Experts of a small language model.
Experts: 48 experts in each of 19 layers, 48 SwiGLU neurons an expert, 3 picks a token, a shared expert of 64 neurons.
Training: a variant of Adam for the experts, 240M tokens, 7322 steps.
Below are experts of layer 11 (counted from 0) of a mixture-of-experts language model. Rows are named gate (a neuron's input weights, with its number), up (a neuron's input weights, with its number) and show model dimensions 64-127. Each number is 128 + 32 x the weight over its row's rms, rounded and kept within 0 to 255. Numbers have three digits each.
Before each expert's rows: "mostly gets" lists some tokens that are sent to it at least half of the time. This comes from a sample of Wikipedia text that the model never trained on.

# expert 47
mostly gets: "ud", "idd", "ig", "und", "red", "rid"
gate0:114126156077109094112130135101096140179070132121032128151101152131149198078128121104174137137088100154123113127080184169147110107150156116125133057136086174124199085187104075166118115155121146
up0:186147108111092091126063084214087072113091189091122088162169171120095129100068099166106159125118172124115150130126169105093111213082174129104059137128159124124153148163141101142165126127088079
gate1:147115160150129135133128132181131080161174138123181172150138114169136120091138155165128168146072218131110127111070139165127060090189130140178131090124139155120185175152156138082137150140119120
up1:143122149132200185094202137110155092124078118113140094139097136070140133103157145065121154139163127185070100106156131140126143146103149130070153189159155112106169119145109147144111128110128126
gate2:137142217183184145138190119075114060113130051140180206121170091104153122149110145092146142115129148093146144139102098137136118125096143178146079104164144147086140161093084160129188091181156155
up2:093137129125178094157145122091105096113156097135169145106203182101107138148105125059115084190113088109075148131109099084069165166111120108113088131116079101158155118095160158123144127139138148
gate3:148191116102195116110123153098178115090130110144098150148112132164136073144127133071145118114091103099107095083093128080137116127180140143097103149134187119115107109127095086087148139139201135
up3:131156170081119199101174131111044104199153119112125061055105169118132173162125119101137143154156182159120175146129193202119155109108121107206178116169154120142199132118138135126149156133097144
gate4:114152147099128120127170119109108104098114160141099057099157151131156151085139139083130135129191121075087171100185147179106163106177162161132140103141102135124097158142111169068076119129135145
up4:161109118145116196200128159102141082120166158137152175086117108117141109140144129129134107059141126172100093160156129127188096092102085107122080116149164115164151115152054149120057113116127148
gate5:119126151134083127080144143163135067146143086155089149121095068107128115104150143153117104133113169115153158088120103115153127067152144153081132110102177094103139139089128124103183074143105129
up5:170149116116151105093088138133115095110190073053147161172175199142144127147150121111143132130108100146208102104150116082143141135150084165104135195153179126154105093114175123091105132095147149
gate6:099143171087096126179166112131206134149094125121102089144155099109176116069129142113134152130139111184068139093088124065136132115118101152182080112145124185070160109153116100105085104112091140
up6:123139087151165161063200171163135150165157156109100154145107126111129162109120140145176071146096128117136071165104149159110163123141135111157151126115127131172113117172136110118105145128108125
gate7:121122201035099147075137149099137109113135123089057133070116153163173147128139150078145112110161160107108166143109133091150162152159154125119142118148099113084135072168100157139069135159130158
up7:137077101126140117164156154122097125099134134133132177105128123169118166052156120144125128075118147191099149145071129105075094116202094128116213129127139169154102095101158089175075164202153115
gate8:164130130133073115110147094160198144201158105158096087143124189112121180144092149125129155196121041147156118124141104045097099125118150107134124131138087102090176156122185092179131135140164074
up8:169155174135182170164140139122156133062082167114163095120135121174196146120106143064150138085107095149051120097190116150139164119088070135107091090134131095086129065106122129094130176091123123
gate9:118051052093142126124098119142155156134175130185111133158119121141098186141121140124153118168102126112147198159189203113127096081172123129108128159088160149185129137064127137095129095178096117
up9:155110136174090147139187136136152134077076149133160117079148148115121095083112099130141158137074123155048087113117124144126110119120062130106126094167169135095192121153090130218094128084113125
gate10:108139147128216156082107131072121112137102073089133169110173151169193151071168141141175112152068127191123120180130157108107145095188126132130140116132106187160131131124142069152128130181120142
up10:097099147113148114137142138095108153064116126192204107080114115131125084110103142095084170172160144188116105205123131150075137149159127145101159090125083137067131143145111131122190096169164139
gate11:106091099153104058104093098105142109083120127149137119108112131151144105101167138099135177076156130070124112114200121108155143207124114173091147137140069197150124124132162174070139089143133097
up11:111179156121131075110162176104108108063111093120143114057099125168114110100154140080154172118146202165133092141143105200138168081147105115140114128144161126140156122132129185118150093069116153
gate12:105130172069104128131154114058178104137085171150101146094122161130136118129085129091113185086143152144045098102179143100179121130197150118103134155080104138132141118167164131148083150125173119
up12:141122125100092045133160118108137136098071113147110142166113195097164088166108098133118185109110186097079090173136141092185114107164167143083138120102142185138117057142167136184127129103126101
gate13:126125165209158138128116177173194112121135167110157112081127152140133116065142132137123150174152159126124090116183133126169084105128134103098179121123134180147100111138165140122089113050171137
up13:124151079116134130114148077099090124136127113057136132065103111133116082129131119106111143127118158105126146202116146105140180138121084105175073140149170139136073114047141099148117174161161119
gate14:097117206121155108175199145100150192144141135153089035074114137124141100084140143113131167124141075124115141152133122151133136149122131130108090120123079084102115130174106096083072164071101095
up14:134165096165167123117156108093109100084146114131136099140192135124112124079105154128129095186138139124152110138092016141141155113098156128184135091128109149098135162159096086148154150189149125

# expert 21
mostly gets: "°", "″", " Coordinates", " km", " ft", " ±%"
gate0:154081073158139128107105133128106119118158172139132093180173162176095143104151140123106151180106170073103110129156122194156092119114137161165084130174147128148181128133152175119096140144136129
up0:119138146154147137204077176158180110076136104113146091134151121227104143159116147197096098126128135128098128104182105147190087137138082102160157142115066099179142169127116148159150090181149157
gate1:152116182117119127112081122142065126167135161166121174101168107046145100142125148156179138152116117138086141104156191097181148104166089106059103130128196120151069151150152114122132141093099087
up1:117092175117139095111087129127114159097152141103104139129133156110147120173076116105138110063142081060076168123147169156079149138170094159119106139174120098107102117112112175085124158180132100
gate2:056125108122194135176141135109155114128124178180161079119114122193133183166158148090114098154127110148153139119138119156137154132130131145167194147131087072116169137159121106065080131115172151
up2:141199150121089080096097144100108120166165130109173037163134129100109102156094141132081122180072151091070078136101106055084119142176135159113141114151153132107125185138151084112140092155135084
gate3:082140088186154075156131116151147159143131127153120092101074118117178156136105137127146113091163095124060175121107142136122184126153188143131157083139198090079123145110097215103132129168074115
up3:099144143094118080154096108135097126166151111100158167135095137183176124183134127114103096086155127176093122127187153084143057079124124158149113159149096156128094177125152201125141183070121225
gate4:153113159140127146079105145113085085138138114145135074095090112119126134128112125084248052103186087160144095074144102116104109161167158098101157156163153099129147132125147130127135152095108099
up4:124125170186162136134137157077046071134150129136132121109125132164094144141138133108195149123119110119107124024173190173139056077124142120124136170138116090131111149129148120116139091111111120
gate5:128121091104082098167117145115087046148162132163140169144117069111100094160102143116103082134132149096072139104089116166135136166154154154143114099122134101092150081137172138104142190137129115
up5:154159059065153104082136129072115128162154156132121138116125147120095060166080111082122121154162120151095186102089149112151128104146122102151137109162118149164110109147164086158099150169161152
gate6:154098139119095173083162153151069122129130088109045097187111123139118095101143144131120103110140109127067099155157183091139094154099129112156107101116178138121162087132121102137134184139136125
up6:123119139139176115185128156096188114105152091146124163149132122125136136148166127139168086137140118120133199086132087168097171164157125158078186151127147104100123098130155084082125056136150086
gate7:137109099064135097130128134066192085161130159120094101104119182144151131094148144145149153052126126109146112158127217176100180155152127174104159099126146162110142085130105082136108104062098134
up7:146111155189059143185122141160064167103114091108158164109156071111182111120125127108076104179105145124136149196130055088140096063129110146169092185138093157117121161121155157153152137166160128
gate8:093128127113112152090109115097096137171114189155136149097117125188179068101117145154113109126115128090083142124101107117093138091114127113206084164151142142133076151096102100141113133077156136
up8:142125094109112088120066099175153125117177135083164081082191157107088124157139143124107084120083140127123111103152138114113069121127119121084124115158069108127149134142147098112120119076145113
gate9:187080131136177154083114127155114093167146131132165135156103154106168135140167192109186105105135133130118113068168146134144133160103188127134100103151083080093130119120095149098146126089153143
up9:181093139101176078125106091164168089139166138146159140053109140145163055164161171160165114162120111140099135079125124117128142153095190125137085117167121089107181074139101067127157126140130141
gate10:168140168060113144091130170158127113095135091161125120122077148122124116154152125085131068082138124136085154123139121105127123170106146155134113100095170071163129104162140080162101129121148183
up10:080073166081176110143180180166142096054126129051156162080151124140104100151165157071109135108126123149097145122128097134113129102087180147127126110124129070166100096112127162097124119169066166
gate11:096162140128118086165107160135145147147117119132117094086112111128186070139118153156192174182095121140095147124136099118134116158168191126166122140137110067106106133129123109117111124123186167
up11:169112063104063113133086116106137161147124212182141076183120102206177142142183139169078112143099110092103132140121107151104149123174114113171156126127099086084148182108102106132097101148123143
gate12:091165146137133091140104095092143124093173164177071161092137155140115128138128142168120112198122153110078156121134150107094128121134068185201157119152149088159124130077141136133145146120093152
up12:098162147153126089123091098159153126117067066166129163099103113063101062151122150105116163091141162138182158074109151212086089139109152137087070119153111100129107135077075145102125095104173111
gate13:138134156130060088120084109146090128150118085108102144124114133124139078149148141169165082183150163099154180141134186120134104157117143119073030124126114065118103130090127078168173123111109171
up13:131135181111082143189135173120117122123098091143130117146156168113119168075129102123118149100160130117155119175160092137133202168135083152097157116144130171106069115122128137139094137091069091
gate14:122158076122142180121193153125154134150155175158162123076130129110137122093095161078203078098100138155058115065129153113179117120194188096130142093127099174145118142080114102152085101094146142
up14:130063151152057173069115096066162185164144118158083133138113126086134105129083089095159118145091148097116126109074105098117134124084184084184082119154143161101102075120110138106148145071096111

# expert 7
mostly gets: " (\"", " (", ").", ".,", "\".", "\","
gate0:129137137220101174105147141133168146107136116201026148089167127138135020104131141068161119117105097163172103119188140102114134175132086152183142104152092115197113138112126151169116115141116152
up0:152076088189104122126174085139146131126135171137090162149068075157127084116162146130122101118126106201167102142069157096124170146094076134146146066148128081100149107150122112164154103132132137
gate1:124139154106152104086099128134099122126137161141103041136169178111101088087112130146145151182050125096117157131205117118117149146157140103123138170161156145080071156115191113176128122094114139
up1:129126133097135196094123161111121175153156107084082043074213114091113072096103124135126136126091165141120116178166122146136155127132135126122129178129098156189143117207144115199130131102136140
gate2:116089129160100124096122136108163158132130148126110127129154123172218114066137118160144209135138134171155142147128085141114109156067045118096085102077098175146067121132114135139099149080103119
up2:116236113158128094118072147174163147046128094072090137133151135146112105183073126127092128112127129088117159096150107115148126166188095149150135171144143126138131099119197119085155135138107122
gate3:111082116083135092181108145134139101106097137168143106105143168123132091167070156115124135142142127117114138118182166153195111150130131109122086053131176100115127115213164122090118095157160103
up3:112126147111148122149096148094128120153136139147126084144203168141136138140104141097104173150087133123105193122124090132185102126133146113138114104096107163043140152203128119099138131157146125
gate4:135167191110152152117136144136119133142167076080129102099164104149132211107131149135096089112109131137104115152111042172169133113168073114125111122150111098106158170130097138069090133176181163
up4:114109148101153159195173151173144124079121100147091180138133101080070057121119149115087137067124137122098175176165120145124161153130107144113170133100147081129144120208141094094148101158131121
gate5:077101166190201153154124133108141125143121076154119183064122146185135131103166122097177141116132116155083116135106147208126143167192100144054157139130092149092086121102094148168123107138142135
up5:092091134159240137149124147165134148137113043115136135084160130158144165107174131093153102137147132152102104088143105147138119124142106101101160163140057147140145135068099196067153130126202138
gate6:131133204147148105135110143122147104093151104101095120092104160114147087100123162089119153163136132103112106136161144142173126177075136136194114119125105076175137127076172140104122137150144175
up6:113136118157104165072122157120149113111151190170111121154139107137142162101125129107119121083154137131187140125116164131139116107168096163062133131110088167057125090168169124106128108147089091
gate7:106217121183109140180142112102074095166134121106114134101134117226140150069102107098194112156085103106150109133140112147105173135200150134150168177104119139126144155089130115106176161164152146
up7:110097127140118136177182133091152110149131124169151079164119091116104149164041158154094116125092155128121138131081113177131196137107178110171154162087112119120237169162077138105096108146134154
gate8:140065078163179113139178108099147152139154148063113116173126112178150129127138154132184163066090112142157097124125104159101137155070094119117148067155105147093119128081087156122146115116104107
up8:143148137179090081096092137184139120126163127179102059104123133131124098118062136128097098057124169140113125151167127148167150113191079123108101212111145133130133081131189160103152140078195124
gate9:146131199226121188088131142171137123140107158087114132122149095125172141079172150146173133077135130125146155132111168146121097150135116177083138119144101147099129167097111135118108073117115114
up9:109110129156157119157118137086140114080115135145150128145073114148100129136141121077120146140144156204061144116126116114144110167118160142188102145122130084101087127136151113116162145206109175
gate10:135172173209095073103133126097067157154188126117105115118167173088166085095085135133144139199075154098135148130152190135144183108105075108151093152163175163152133152151115085078149151120126108
up10:103131142183096113141162095168128133118150093126133136099099121120116063168149148142128068135133147091093098141159156081137121126144135117142149133133147080199151153159098097133129107168134149
gate11:146087102149045160163144163107124144173159059083105164093100069143131109122119110139128162114108150146192118153126081108118157106134086133181134157153152209197191107164139098145178170099147133
up11:125074098135065178158143144128130125140126099174133114113196056111093155127181095146127120151076110126178130143152107098080138152171135114141150145143176166206154105124168095205100126102107092
gate12:142049094171137081137148109142083136111166129134142101075135139109121173130108146066145111125115145110128080166140112144144113164073113128142131078116063125116117132135175162084152161109115114
up12:098128173077110128159128140109115111114121101183099094179170152167150155200144146129157129137120146120132108118105145169113133101107175148141138170144068106110129122193197134078091123075093137
gate13:133128091095055125144100093161083164097112165162047150139123185139131137109143141129132131198120115099167179121143117085145093165135164150142058090158156128175130101161189107130129132094090117
up13:110102123106108111104161163162161149110100076094143090052173079073125170080157110125091163112127166178127114170091168134135094140081163149083189185115106096065086172118083153162122109150114101
gate14:119105155135134151079125105153139115146114135185085155156082144106166100157102130115175093150129139139126131047133095117127173097145151133144126114133138157108155117168110144114119153076105178
up14:126101141087147177118120084190121140135108161160078107158075119098146149159034124155144183164112164155129132060132075109109189145131126119142164110141151144122188129157120097107111126071170151